config.toml
n_layer = 10
d_model = 160
n_experts = 64
experts_per_token = 2
d_expert = 64
d_shared_expert = 64
activation = "clamped_swiglu"
moe_layers = [2, 3, 4, 5, 6, 7, 8, 9]
router_score = "sigmoid"
normalize_top_k = true
routed_scale = 1.5
balance_loss = 0.00103
balance_bias = true
n_groups = 8
groups_per_token = 4
init_std_router = 0.0213
lr_router = 0.00306
n_head = 5
n_kv_head = 5
head_dim = 32
vocab_size = 2048
norm = "rmsnorm"
norm_place = "pre"
norm_eps = 1e-06
positions = "rope"
rope_base = 10000.0
rope_fraction = 1.0
qk_norm = false
attn_scale = 0.177
tie_embeddings = false
parallel_block = false
init = "normal"
init_std_qkv = 0.0457
init_std_o = 0.0
init_std_up = 0.0457
init_std_down = 0.0
optimizer = "adamw"
lr = 0.00362
lr_mult_qkv = 0.4
beta1 = 0.9
beta2 = 0.95
lr_head = 0.00885
warmup_steps = 300
schedule = "wsd"
decay_fraction = 0.936
decay_shape = "linear"
final_lr_fraction = 0.0
batch_tokens = 131072
seq_len = 512
doc_mask = true
z_loss = 0.0001
train_tokens = 536700000
steps = 4095
dataset = "wikipedia_en"
Below are experts of layer 2 (counted from 0) of a mixture-of-experts language model. Rows are named router (the router's row for the expert), gate (a neuron's input weights, with its number), up (a neuron's input weights, with its number) and show model dimensions 0-159. Each number is 128 + 32 x the weight over its row's rms, rounded and kept within 0 to 255. Numbers have three digits each.
Before each expert's rows: a language model's description of what the expert responds to. This comes from a sample of Wikipedia text that the model never trained on.

# expert 61
Determiners after prepositions. The, a, and number words after prepositions or verbs, e.g. of the, by the, lost the, and age numbers in census percentages.
router:175112073156031100101129120181114072116054082199143165198095130123103087128135160145083156105126136110104142127146122101163156154134169135140081084138131125131124106173141115137137121150116094085152154157130101143135128164143140152111137135146105105083089115110112119145099058072116133162123144205112119140084138181118129088123134150100119144115137090131100209164127088131197136119157099164131081115053099064098187141099121107148075156149123135177108141161092094176145151157111194
gate0:166121160118166091091169091147124105164197129116095164149110068134141154166174106174125119193116131117118156131142147114065074117132125040181139071132086119090148134066111124117114131139122048127172160112152175114115136138158163121107097048119087177142138131116068117142114070112119169111139121155077143110167110113132125150143144132107139141123128162095086163086182110118194142057165116163124151125057129177190116058180135087135151142138122134118134191157143135165107127132105141
up0:132139086120129097134106107138118096123135168141146153160200094129150060104140103155104121136109095151087142145156157106114231195128109144171141092146152161084147196138143128150180156146164061103156154144122111110115118157176215138118100136095113158120156087059115114105149101082114150108112040170084110126187149158116087167112152150119130155124069120142080117150150063104163161118140133150194092098122117126157186160168133095132120135143135098136142073103058136126112146155089157
gate1:161087168146150122097174107085128109136191195158162150086143098121126037120118108137111094153114088131096143139144165092127137139157160142170137125127122118104086162100169186136230107109159073139148165136155128167108126139134119149097128114125135208111123155089092147189120119143139161088131137134170180143118144124123150121155129114082105126093121215116125078108165132129106155097186137174184118154159113158133096167209153162114113143112140098128138095167087124114148120181035186
up1:136089119136107186137133180103123170130067159208183065199142134114121104068170108126143206126163186116133137116137144109083181117095127093143097099111088118148179109128092123081071084169120154124078000098126118159115141125128123090101152100043124124118140106082146125091126105093144123111141143119118107139113128132137181130175134125145180126152139047117160124108126092143174111174106150116094142121099131067127158094091116111090120156124112156180094123134142119161127123107096130
gate2:108099058119080121134200145146153089139127079163072017204095119129155144096146122130158151127137104110083169095144111166032140128146106150175118156147088067170131152174146103172103187075162077106095125136118171172147170121125111099109140144152086109112089129159156123130100092122155111179167126136126123092122101140131114087128138175110095165142144076114066110127143088114171147148161148081130116083160130100128097123098113086059160125128118105096126131111149084109103113071159139
up2:158130145110143177089111135113133094105139130160152113058089206123136094118157146161147144120135129137097132107155162092133097090136080105103140090128128119209137167130208171049098168013120094080088074111095191151102152120162157105130170127177121162103108143136125145106138182087157116186116167159130140110132143148111133122108112098066112069139086118053104136119089121166145142092136160135095115087122152152146134088139089142096140162083088069138105133118142124101131104176096086
gate3:165109087129144169160102158116130255110151134092158128140159092133160090102103078181125169136141144123125155110090135121152143115051106117097227166121145127158144172141151164083148133106093105131126103129138125102127117135171149172039138192119140131108117179188145131117147168141138115150114202114149108144149124114112113129118110134119108114149129084160128074152105137141110053206060169154134113121087118120141131155096082152132121095109137129109128182107173124128131120095115075
up3:170084088131130155185096125113137103103197154088185154147151138131142116147130191172125125090130196115144146118088134115070146134127178096129122141123131133096191114087131159140151132109109154117126107118153170164136128137121153135025156189107146142117137150216130120090093226122144117075091179117175136195036127122125146153123121094158100118124140109133089073137150191136099086185152177101138130159134114117143096152130138116111134034124147084152133115130112139093108124108104104

# expert 12
Determiners and number words. Determiners, possessives and number words starting a noun phrase after a preposition or period, such as The, the, their, seven, first.
router:110108106128110060152141161184100099147083106134125112129123193099110131168198108100119106118157143123126146081090180131135093124155141092151088104123139107121137123152157188089149119134143110115164152134176099112161155132127160148110118098153091164085147144103106172116099110162187056121140178164127150183111165167168098058116091103080087139082140032059068178151083075162146142136092094156140122117094125113111146138145155157116119163150129160169103165209111092106118125173105176
gate0:134111048113123082155101105134141145122125147176154169123145131161148104133127141152106198163129112165128078132121123161089133121178108073168105133161151124104109114153149141160159129121155121112058159167127147213107200155062222091126157156140074111122089148121170107109090148098152104197112174130075123125102150111129123132116131130107111105122069090141165116160130096148157073115137174155104111130073119134109134147124121118118112075165043049091080110124088098121121118143136214
up0:128143091135127137117118154117115112093169158154161175170135131143120088075130174157139204136073170132119147144160085126133173137167181105110070097116091116118103070149163108143206132149104122101099185112079162188104144102091142104136194127118066095155116161129174124072058125149151199152078120127080068173095133110141178120138106100157096132077115117162182124138175159150136106151140162113087140140115097114163112144112102089090182062124062087091109108137134092152104135143123133
gate1:119065132144072140134090156098108089150127132127115181101128165099149148127153190096175125158137110114171102133076202114134155104129164085153152068133144147190132132153158140060095153165127115175175142103145119145087104128131160091142128144107125097096160139124117130124111145159162113094099140147165082173119067099166110107151126103108060155073152089067141130128156133213123087127164096144119125137153086221197115103088129108094083144124148100148186177190158126118066157111123114
up1:168134125147059128163157151125140062154094136154169201122103149133075183130187152080123100149167111131109135123103183175133093103129100132109093084139119116093114102138156123134161115146137133131111156135142093082123095131109151142094078151115171071130132141059123146116144158146161110137098177155195114143100145120109090104093126117058139132112101123094094186114145110109167107086121126150144132122082102139101136146176103196123023172191115149132174147200050139084166183154121139
gate2:124129117166084130139136079196145138127132068141119227183123198096122139177077079150125128178101135091068120112094082136122086110120148159129208141156165097127132108136107098181142080175107122141096161158162122079111174113108188194105136096195115117142134112101135148105133113097132127145096103162101079130115120170126150075124093151130080171146101087172104164145128097133166155083095135166149142091042129144130093157121160121168149181099101119129122174161157125089147092126126154
up2:153111140173153124140193114165124096164154069115082174110114123108150149134116127157161096117083089094094135088135113157081125108136099122138166153100118129134090172098096113162107118155106095196104152149129106025081161117087186165065103105135128152168130159072133172143140108159139105134106157164124147143103095129150112082108063127112040121101122074111090139140170145164142177129125133078149132107144083231070107144135075117172168140124103126098132165203151132104124117121108094
gate3:148103096109114140110112116159133118125141055143172156136045128154145125118152168174118137144081139145109131116126095194116169166155123125121081174171097114124110106118162118131122129140120115070185117122157141082085109160135184170055111172131139119158098134142157165108117118073112110233157162136100123117098168188092126119123126105081115128138120148090177097146219110157158160088134132188083146091067173163163141118226136154156146091145158163123162117147120136157154147171124089
up3:108116077119146109120128113142115144134139108119124163079133082115141151099100165088116121183113112134101141115133153177095188128115099170100111145150039129104085154112132144123166150123128096160129193137167120102169130139133182160103060119115129154112136105088184149096112144094117073183118111155096120158117070146141124128117111145086080106066096140039105043141122162158118129135118130108135048110088114152071172125175118173097197125114106091144169193199116080082169149146152130

# expert 47
Verb inflection endings. Past and progressive endings -ed, -ing, -ated, -ied completing verbs in narrative, as in died, moved, collecting, becoming.
router:176086068196133158112144095167111163135113115148123131123159123066069100123163174135132146109143167166144160069159106088151149127081134180174104089122146146129149103136150145097146126102147093145151081137104109086154174088133152132149133157146064127114133162149155144142082116172178052130114117093084141170092138095148181077104067083077061140123192094120145130096118147148193106110188152111148166100106155093054130181156092110132116153158115105120141114142084067113148147138077141
gate0:151137158142131144130133155144132118121115147145160140137127095104113097147138133108135061129201131122131135084107134074093128152134111140113116184129177073130134182147127115161133133170134132140163121091155109136153078099135122149056102136147108134132092210105151111188130123103104145139137132114146142073088165158071128130137099134088186075160132173155151160152094112184072170131089132123158119119075108149211129162161136122070001166110167170152133086114042122153098126113056117
up0:096080088048106189121123159083140124098122191133143134148145106092103153154082064147146133195117118107101143068132051105188121104040116130080117154099128123163122132148173108144116119090117077145130114161082128146140116163147159111114153156101118154182183179128127123130142122099133137085145146131148135119158124166158127083075122198124152096127104134141077145106193085105085166107131096091137112090146093143189192092091102204139144133141162157114103100124144115159192159122163109
gate1:104103161144136119125108181181096152112129155177134118152135152105076132121111146087112066129187132172139127093125141178159128137127112084148195086104090133119088124096129110140140127043128156151116109193157087150175111201112109086114140119086152106084139151147084197192127072126135150094101139113103104171144149120131097063154084098116168155082125151183128162120147092146180097167095175108168098134117101178157172120121174127083085151132136182141135134151041136118146151167070134
up1:131118168156162139126104133168134144103118163171137111140129151131099154132224141185085139119229114156148134106158169200155137123138083109156151067109097136084068141101112120132167117074085144137237134185105140140134133198098107113135121131086138165094146114123102178158128088154089160088119140142132113166094110117163123111179172107131158141109171129183141119123092095133161099117143113081162125147132150199120170127117215142160141154142123165132176120098094130102141178137070126
gate2:152118076184112205121139101169184133135143168118114127177155162151120111152081102140113121119115169113161139110117162097081099167133126108200072066091147122079125122124088126147092133083100150139124085118140126109148141067198068106161130129139063141110094099141120104114163089168134171049162118131141090114169127072163155139112147078128116052127150147134122164122124073098148095103086144142079138158124180129145141129079151092073143173137135111126191096147088145097154115127090210
up2:164120138183123141138045099179130168090120108129124099139097150096059110174073058133118115185162155141186151110134194097118112156144113142126124090141118128109131101123110118118107104169117078160205124171102129151202095128147136172232129156186170074143131141147132132159129139121144117123193124108123077168045142107109149126109157037107097099145131111174123111082134133108138132140153150114160113105137081103095111173160136126164088164187113129122127090149120152081138124119100162
gate3:157140142128100182143132182154173139124119107139116150117123071144132166113126132105162151096199146123123113072114080147113154076150121095071105126129149172191087143146091163086084178159091166124092128060129161106131153098104155079134140139090119153109137106103099137103051086111136104149095151128159168165157098127164130079115154128127201140089160106121152176144158122132098178122118099145112167093075159077122174044122166110097088080114083116121079103094096070082138123180082165
up3:143078112116096143167071119127138144078118149118094077150103121064096071154075139088130140090141104116138123115122157091146188099078113124049118189099133131154169145125130115168094131127115075157150086094137125153117144246098087121146095162140124154089158124083126160167119070099145072116066113144114203131103133148204121111124121129101129095098144145106111127092109126131089089199123147108150124112106172141095080104135083133183124120146068111139097087135109087176176148160131097

# expert 53
Verb stems after auxiliaries. Verb stems and middle pieces after was, is, re or be, such as develop, work, record, the ad in ready, read.
router:155116092145092135098161105121147116132103138148133186108122123099104124127176147145137158098136201114122118088098134104123165090168181115169058082102120114129183126176182159146137118102102122097106113066120136123154159008138143126083164108118052117179081138114098154149074097161202071162145125138124103121127088125171143110143092135140093082074163100070157193139114130133158161089108129119105105098094131149081149164072126109125148146113120134179088130145081098093167136186105156
gate2:143138101142078128125138121103157041153149143112126187133096129008125105155102062124192121161136127078105135106121094082094199125127125151108159098144157062115153168105142081181155047175136126200122154123108099136073117084169116072127162134135151173130137110158101124111131116177155146153143183148097114084106082144116103104107067142104085157064135131123076108121133123138139147083116035130196136100154107142115150111103149144103132162134138118088155141119141126122141137124138149
up2:139095076112102141119168091157128104122132109121140117089141149060067107141101108116144111102127096049126134073060117139117159143148106085116159110121201064063208090158171162167090076094173131166134147128106102161145142116131091137111147112116172114121122147159101103092136146129204146151152159166138086160129072165123070095190069145126123125066141105120085110095107147104195141122144164115150145130130076140137121114109129102104126145142123078209139113093170093108124090106082180
gate3:056125102122103163082191151165144081150135177136105123128153156127163159153167148105141113065137136107103133104089074088115176153143128129122168119106081133117099130170144138080206113121088136084122101104104130131208165119162135158107185126095095073082101179149129120102066129108143096154134189131203174093181135153158138094156171115163128094124161137115096146122143140201084184153097128128140160143135158094201135145099121188125139104047113133092159144120112118155148172142152113
up3:145129032153064120106129134143135071143128099144175116167133203129182111116113189110153065115168100119100118139111107115106157152127134173128079104093117148142119106118146121113139136116135119139147134134074134139180181107158106134098236158136117159096078137139111113081074094105098094138178151136225082122104159158134183042083129115161130100077150149116062115189158128195121129130124154124085151124131140084113119132146172140117148129134072102111179151123127093137135155157147106
gate4:097094173137085161114155134137121164112117028097096146111116128099100156169146171145108117106133174140158097077101117113139135111103189129146147078100164079150179144116166206042141098084134129119156135075188154119151156152127171134076162109158134147135139102118082164120109119187092023148156107135130146121131120134126205116098074131111057130165147135117171081110153123137126134158108107140125157113171063187103158125120118126121122099078112154118079105127170132160167117158101089
up4:138089139148117091114208161138122150145036079156149151123172143090141148109159107164056136105125121153149098075111093147104091109124181067144115086105146111146139138125158169114108093123167147077166160072140165096160194078098190100116147132107131116169101101116085132155066111149161079190111119135186100119127108114099138111127146152103128157169132122102123110125085171120134192146147101119040148090170048145078181118132119078170148146131148153167118152135129115177130124099101115
gate5:152119116171099187110217153117135119165072113157180141185111129135171133130112115180135129112154153127095184127102071158139129155137200090188115134111111075154163147235116192115168118124107123057144104134119104137121103059145128108141168094133115135135162063070151146098092102159095128145134175142170123149101136150104162164133171107097091092093184146065163114112088130134167115112112148150138089072104126094116113167133144097117107138144113144145090171089171140096098085114114176
up5:142126104151091211069134126131151073135103189112162121143155075128176103124109113176170161122185144133091153101122100085121106154167140061140073092066124080157169166209132150160130099142091156112126088123121135127142099107074146091099114085090129118171109118076124133137153132125136157198158139167163078156065154151127144106126146148102155093107133112078137119120147159136148112111074153143121151071080085159210141114078123089122133152140140120120085108128086161122043097160114162

# expert 56
Capitalised name starts. Month names in dates (March, October, May) and first capital letters or pieces of proper names like Geor-gia, D-áil, R-ober-t.
router:142104139143081121100163115130123093103083111162103169121118097109122094195143148181132162112151142125137169090106150068119113118116182134139107089149142110156168149209133145133157057127099065171141121153122120189161125070160137148156137089181099140116113125106115185159106119133204107141161088135164118127099154108159128080147133119044074160103150104079098181131168084129154101100156107136134173099059077154125215146106120148149107130101106104169118114170151098202158103141124171
gate3:141100118145138104117165130199178118151139124163150152168063094118076109137133183133135097119164178144139167092107123113150125142212156092122086131130140119109177085157108057164109100133130184092156076147129087078140125077128108088127161133124161151174115118127012130067121123096089130127196137143100092129093101153170122143170127119138149080125178129158171188057078128093144110079131137115105118087159136138133124132104195112148127148150149177097147115176087169108127139125105170
up3:154151183136120168104139094160061088171108173142147142179050107118081106163130123169132130177118172103182146108119166095145148113144129081132163120140106193102109158186104104138104097154128162191075095161205166135110154130092139112155114125119131171156136130159118153148092133145087113138140111161124080102092085165155115090137103102062138129131161103046146179161114122077120126098186102065123140082111158116123165160156143133164146145110128183080176169132101180147116086069113110
gate4:154112156147149155129136121127096125084069110126091150071103161086157111176154167137120147113134168100129124152151168116115139150114125131167143127103184113118129068095116138127038124109106134142221103100157144101120125111123119115054103112154123101180166108084097149113137155128186121167123190107117090096083098099139125116152122143054116085105179163081107134128180172142155152099127151096185095156061138178077156122097145162108084177111139135164176173164136116118144123195115218
up4:136097111180172136114173115128077156135116248151109174142087163061114131177094093154182142185116108088142139150184165076118133147064093075140153134161123163102156136132196133102063154105112164158153097164143122105128167129145105101092130135080089123146114161119117161139131129135053126102078144178113117116104134157185122138104125121069104108066160124106136102153127152131121124066125144146103104125123146169141194161112104182179110153085132150110113187179115127152145111168110159
gate5:141137160123119132133090112131092137145148186144101093109117106119183138149134086175139162157117143108101084137142178081111109114062057101152074140096103102110134126094182186172167052110169090171115134126086151123082175118129156096148173076157071127096093157082133145147077093065189082152101151127118160102138113154094116138090104118098154135121160065137101121099102121129118074118156130108169117115109130087102156154205102169180137136096111104128017148115108097125136115135139167
up5:152129165117084161101140164166123166153153140142142134139175124103188104136100098103123125178113146106116149154188160120133106135150084124136089139130116074086100119064147165126112195106122065159115153085164138142123156098151149069179130123161134107185091076098126165135053094123129077149053170154119178079148101154086135125124102101107174132097180152120104187121112103139121103101188078153118123090131140068125136071152082120144060173116102149145106113117132058153097120158112202
gate6:095092111145148125089161123147122119157095132140129146148125174111138107147092151128176086066154172108137132114124165116196134157167135081116137103142169116093160124127145147129069139120149099171168094084159093139174126132103145105157125119076143084101084098079128169127120081155147081144103157139117009108128204204096130071116086139055157107056145098129135149160096098202130094137154131129118100096112173156113135110163131107093156157099102134087104169132069095105159095188103114
up6:135121118168161173104101118150158108116143139131132144139119156142134079040136105104105229156116133113113149142112091123075145112161113080164092125084138074102183159180164112151174098128067132147126150134108078124100125112157131105094140136112101148140152209143100095131097091115191168106142117124124134162122135144186181165168156132173082123115169133206158122135112154123123087102133186136088123166107120131144079136106085017096120153083112108148086123134131082172102129123113206

# expert 22
Word-final vowel endings. Final pieces like a, on, e, an, ake of foreign names, species names and technical words, as in xanthopod-a, silic-on, Dassanay-ake.
router:179088100128061142134180113148097135071155131128144173151109103033152071131182118138120089092137185142102130115105124129147179136110169090161154086108117120126153121143157146158160122108060091125083130151086108170135156128136171206076131149111070100126105182088087156155058095161157168145118139149126141137119111153129108126172101120083107133116146135171127170147148077159136094195101147120133155122063113138111213176115120142148125158086076174161064133155107102120150119158122167
gate1:150121066164116068116160151138157134229139099105066178096128130128066186075150113129103123193086128105086143119112146080132120101055168124102121153132122148136127098097124103078152062103125149113110102149155120134138214096042135115141109146125096134160138070099106122117089086110151103171114140171113104103128111165111167134134139074115096127106138147088139091206121116133148110119147049132112152107050133114124163141103125106130111119119086165086165103101098127098075178145093137
up1:160088111171099110130130085121102126080116130115093113088230148130120090146165153150131194172070079144104165156163134123112147137091150143107160143156078084175118082120166096132135085087100088106068135164103091146133098148120102119088109081154062121112120162178153103122023116104173080103135146106109130172151112192201159157090167090118112118131118145153134142152104126138122115144080144148172192142100136159085149118114176086096101142166132101170093116162107121136135063149131109
gate2:145150121165029139101151166132138130116069133159135123131176122120110173075084119124121109126134147135139151106154122111090158144139104121183134110106113094123108108197170116126105103104143174096145090150137116176178154082199142060113127165117087167075153149146104171126145155182147071060083143096132152138120081093108148105176182067069123147120166093099103167129123191189156115100091068087131136133108157057175091101108145093088131098128132124155147159179155126124148135114094168
up2:126132121112127123162126132145157118087146109088125144161086104147061037129163075124096149101135125143095152152191153063133149132097130140132134113136094111109177123148183066068167115109176130127181118061124095125122083083198130115137074090103093158112112133110160143124117120141118107173123148183077168150107091130160157138163100073098152036126150138168120228102163175139140106133114133183170145103119183082140105095092129118100086129097177162117093157127125128138093143175128123
gate3:070148106122127092093120015082091096068096111126132155098143145141162114097188168138115136099088136120125127065161056090198126107121130140087154123124121121124147108127094098113161126059107119138109154175153113076173138169153137116044158122179070099090123181160113127170098091174131177088149117113105167149078132084113139133145150095121117151141100125143141158108128052085118130158077178154113156162142079100134135072103117153115139162143117070136068124110105119129156109153125166
up3:167083127156105137091196213153135133198106122121166142132127163149066133191090134121155130151174132160032161188092193192081111146140118114130108122116138125126134133161174151160048092125164075088166123101124107126139111089160144103175085106075138136158126090133121098114128157110131129162155114148095101154132178156138134120137104150151131148087176074087082144136115150099156099082188076127161113081104173172110087136141136127181129073172129171089137145144145148108123149152111135
gate4:145116178132072128120116141112186133186127107135154140168078072080108109071211122156172106097114119118084139121142098144140137171098127194111144116123168133114150148181121118099158146140161164051169155135101114085120182148126148140095176140069048118095087141150119140110182116110121178129196097126105166112142087085158123157150102171115091169147162135101149158119091076160134099145073176132077141123107157060136152117137167128151146177125083107097126181170147132156154129115147194
up4:142123107145097198137156179130096152117095136154167116134081150134101179141146157120097103173115215043140102098122131126203134128155118089150162140127152117047130131118153138139170085106131123112098109160160119117120142106110105111102183172114083114158098175160073133107084090143147156161130144070115139073104073155144145119135151105132059132135142168099090153136153129145123091098094148117090075137116033146210089141115075130081106125114132114135097209110123109134139104147112198

# expert 28
Prepositions after nouns. Prepositions such as of, in, on, at, as, from, into and between directly after a noun or participle, as in Tribe of, Tomb of.
router:110070090129100112059128156166086152106073147170132146139112155064053103143139138157074136103136145073164183141146103122122077140130153098166167087134171153080145114110132115141131126091106103144155112113125091126128161046186160089111161201134074118121085165121127138158095052159141125121105130134073122144118152132161118120135078136073125160126142031126106144177093102149151159130189130151143084125112114085092174155164102129113131139112133128117111200173146109172117148158077177
gate2:252171136129135168093102148131177066171150137188140162148157127125130108083192140122111177127124137135113066131117145117173137141124069134122104113105146110203143147196111127114135076110109099045113141112163076149094142118099191194112139169178081213126150142106075107131157118093135127163142204147169157123114116121173150124110098143131121091098141143135133133092129119141112108126121143133112132078087084091131173189150107175173144162089153168112108121152106142094121122128134116
up2:194124106098137114135114108181102133149124141174118135153120070108158076136184129074150106081158065108099092134136145077187103200135156163086074183113083123162181113143073105206149129083136080121153127118183055111091129079153168149123154116153161129180089147156112103110179098098113134129125122131144198160084090119132147118100092070167138089129087093167139170079134119133103148160119116147101104135099076057060133139152130171124177144132108147103128136117123109123135102105117130
gate3:151062084167104137117133162115070142142115181151141169171165079085139087125096060165147138140124126118140127134128082111149143146142077120085161182124129129192155117170132121199118079184099149115083130201101124186115153116101150183099130153118123152090173092100107178162124109154115126062156164119121111068172111131114108127091178091094118129133213166157139176133143115188143077143113168143115124123126101107171128170113110108090077114113124148103133156105146133166098155169053175
up3:136118117145108154105138142069079143092128220158137157153120103119127096144162119109169126177125129128157159145150102071159129186159144141113169143133118125174146153118099160114123075172105142112104143117113098153104138171127169191144127166178119142095143049110136151216124086121133083153155202136125110089146125120106088120182144140061125093134179131144108162086101150206115096150132173139103097120120119092143144138138044161112103118119070137081116140112128139177108167205094206
gate4:138116115111127124153053088090040134153116103136113084094129140106139153136130126164103066146149228129147147138126104190123134126119139103173182040118166115113126147159173114133137115168167155137140183098102132107135049131094148144110148100133168205124086182098128172181108157169171149116103155133094105146124109118077090084118069211132124137094103112117124075140132107191189116119120116174124086096143104164111083173082152130096091157137168129124122104164129145135119136144105117
up4:116100113140106139138090142121113142118118078133155100062164143052118113152084129151095058076201207137154129123121155161076134112123149114142185053111216122127100129126202126122143132187133143152113098052078125104078087180171138088101130096118119131102094177110153178127129104122150105107142148125111072166093097149109117077116102199111136140112164142130112077172138101225176142120118136145179094105145129136085107132155137091086118174107148139120127096138135114106132152131137140
gate5:113083102131110137180092103110142142136109121098117122076181174109145070131101149159165109142168126091124092105137113137089172143067195052118121113061233133116131119076193122105129128137132151144082113133123114125118122167092145190127148174094106186127101249137113131126079184106192130127118162080147086107085117131102101114159095131120108062157163085140130092174170136133128103156124169108209110111117120125105141149154121109081106138088104135140137116110138118136117126123120078
up5:179121132090137102159091057130134116194086127151087093104143112127125073138175094074140093149162099109132086150115155081120133169103209149107113141097197128111198054139117109148175150080128146129119124115183065092087091147122165162109139159145174178160089208129115109107128132102151153169185161094125117134102094148063148131156108093165135124124165093153166099122163121117128139146110125131142083101114114101060094186127094094059169152142095174122149130170131132151116097135099116

# expert 6
Mixed fragments, coordinates, digits. Mid-word pieces like d-ata, le-ast and res-erv-ed, plus digits in tables and coordinate symbols; otherwise a loose mixture.
router:133131094136059144126182114147092091114108107188130158126141147068112111136125132177133133163144151103121163085128125080138115147134140114135107066103148107173167147172173153122121105166067129119128129143131118109113169093162079117138105162184117089091100126123093177145105080138122110122134101215171102142090115140124099048128082118075155127128137093123097139110140077179164092095111091187143109092030170145081155131174101159168135121108102169127104147154052077133172109138078186
gate0:109090156136100126113132120093097135168088141138092156162112170146092115120112090132141111111186135123130103112165105058160098132172173115176089149121114094102118095143158089134204134144094105088140155096176134111124136082166134166139124135140103196068112105151106111091114114107100085117149170140147133226098198106168195110157185174167154118139108139127114158141092148135134120127220114173096141078151128127126144165137115201147145169105104168194137100096058105130093088099094092
up0:145123094128116139141181107102147157123098121205092154092127142124129081115208105157144193116156188122163147106089118136086090151077182130190107139155137111096096085130098064081132130071199135094131108110070149140108141088159146147144127126125122180111123098108163073135141127137132112067127100126173108186058159097168115065094147134134141169112167110137192180179134140158148140105141130207102188130117095138092173211132123117124086109148148134120109147161125118123083106142125112
gate1:181127127127162147111135106173145088124113135136091134097109076085089172118168182176094139149097176127119173103174172132160094191128113155119137094113173119135149126140118166156064167099088135111124067131122151113143172092069155138137143151147122096149153174092113115136157097117145190133106132145164127172083156113128143125116122092081135117160147129047225114168127063092102135108127109106060190109069115162106194124121089098108146162077084094136111132144173104152130080164089173
up1:144105173109176142132205116170099078095104141130160099119142107105150119198157126148161115166153173142114144157147186149098049195086133093093139122118184125152130145147141120116043124130114143135139091196075133105155150123104150159164150123127148150134103104101194159197162089125154175118138169112138156113111144084130158044073167093053137146102135136080132155176139071147121135086177122138079158096137156128134150089127090158090127141125124118077102111178171136163105111159104135
gate2:159102088102161149087123113093128138129136086146187157164126125104070127150084082149185160118120175122119177131116136109132047108151157126171075127155118157136181091173144212083100068181064120099159134135132159150144135143157165157142145163068099193123117133150148154132144106120133163110136202144128188160109184145072124124100144121120136115114164169126116131079093187147138166099134082156115084098156110104115136135143074131147082175056083131095119133158046115135153157130116141
up2:128118065122145189161099152131141173060135108219162124100122119114100099108109097166115103075142153104139141140153114040182142158156162138120064164093119155149095131126093166108119077157079113139077109134071123132093169085131090148188069173103075169103153094106125118177119131093109174154095120113113104157110164133091123062121118144122142119128136178157084114159085121140098144174114116106121092150125116160140120172103068084054120113064078135130141124147118138167125169172089136
gate3:132123147073155174095143117122123177162122116133197147147151077144042113126147135146098076168105182130155166113165116141129127115164098048126045094131080136166133112126120144112112093139090189100166114113124136118131148056161159114102137097108073104149122131114175146126110088199201150165153166073118159123129131123177166099100088130129161102066176141102172175130121160119104126089129094200147190119057121145123105146145114151177139137144179153153094092138116083112117125144108150
up3:066133088137062122126132129088110119120090142166137133066106126093100094159144121127157077119142180125097148127130126136146169162186161071146138119098133058139124173124161116133097141153189143068147072068154093171178176160145136079159160113119073116091109146090156154140163091088172131113100124141126145167078116159161130102152126128117152080104124183126098159138088110190129160087153125116127100078125084162134123158077110089137115178181123070159073170133073098091086077172098140

# expert 25
Capital initial letters. Single capital letters that start a word after a dash, pipe or colon in infoboxes and tables, e.g. Type strain, Born, River, Code.
router:129078113204082112091101141131035124122129140164126107139124168059106052125127127183175094125170157111109133115093131120143130139121155082170150078075168070098198153124171157122152106110125132085129121108114063208161111132172148146125157098129104127104091164137091171116132122117191121103164155126158162136134174105136156080152149117080123131105168132106119148115134112171196074135060175173138167112120108119123163108134102137084075165096093157144109139143156097153143067138103162
gate3:129121147118123109102114191118151138151119120125172125117007150076110131138105087151140124164159179127105088081128141073148101116104146158107117181108118090141172119233154135095140136090121090148073094120141163112118155151167125122076054138108083083100112121178101125103172140077132107114184145142117165142153151109108193163112137171102114123136165140116194149097111146170137184119070090097115121119100112132128174189097127159167094123041094132105147159129109115130110088178123142
up3:116125177176140151140138099113116145109086118148160115114097109087141128146082129138078128134123104184096145152163124096148164142076137074165149184097188130174135151131097130100086157125105064064112061102136108118115116130183131163134109158130113127107134178135125121109076130072179048185143130091150103112128095138200128103157125145107092065082138087149136103115120091163147074141110109135095128090086157176071128158164106111127125101137048165082088183127075114184127115183140176
gate4:144096041088157112106084188096122136145139127148146148120117156117150141125159104179140124126151142132144142118147184136192118112126062150145148040101119097028110126119149116083052149052141146163151115076137084133159146145105164039112092159103146170087122098135081106182138118099081143120072193094129143133129097095091168065131092147140120111077148149117164156098117144164139105119118099195155103172102108150182110111115111126143104128160132116110143138114105125099092151153080151
up4:139132154100134093099161049169165089130149141161135171161111172165046140136165193121081172114160148123092189082152125115175153104132157133158118170119127082057120103068126113103167133085080098163134082127115155085191122134178112164134165129121129118118082100134109102129088095053187096199148121137095106141127137156128118105136099097061100126141139150123146115168136091095123158181102121135180099131146093177105132081122108160181118145148155150165109129176112120082177094083125105
gate5:184128144185121150186102073093137116120117117156121128166090118180145093113142079109129161112167147086092223142128141121173151134119128143139149119090170075134112146134131139151094075128149076085114147091134095146151108170138110081120146172110164145094164097104123138099126100114201116135067153130068160050161079074184093119090087131104088075147117106070090158124150161114161136084118134164099208115091119154122091086135054116149177155122076178142105120122134101116101123147133126
up5:171074101099130162136140155141138115134114151120142179119124130162128146112171105081163096137128135084073195130118113146115180119176105118176155086105167080129147148164134139168124133130200126078087121143199118153106140131124139152105164165119135136095125149156161154116130145146176148122045157082087080131114137125171088041052092066159107082134130081092193128116160156146109120104138189175118138194064112094138126122122072081111120150125117098095180122141142093145070147174111118
gate6:157122117229088147056185138140127150152148179154197110192108134106098120102109054094068125167137190154123134161137157113132133111139152094175159114110156079177112114108146087100127075122087134120184104099121110112136103114140137069137145089114138157113073119115084093104149126132182116106118135168107109095167084108118098125120130093065129082146126146143077175102102154150158159094107121163111024116136139141117104093115135133111135131123147236100125124136137105083155112116081161
up6:081069086179069124057181129173137136149108097151170164210126145186080137129120088106109139132126206132084126136107152116183113147157077094160123145127141117129134129104144109138129077120117113125164084099102104145039131082076183124088134108104097109178143146121121143114147113149125134115131134173134088217120144100115174129132167119134121102128101183087070159108128146108129119090069177144106113113119142105105130109205127161073109134123120136118069149161105099042173105124109115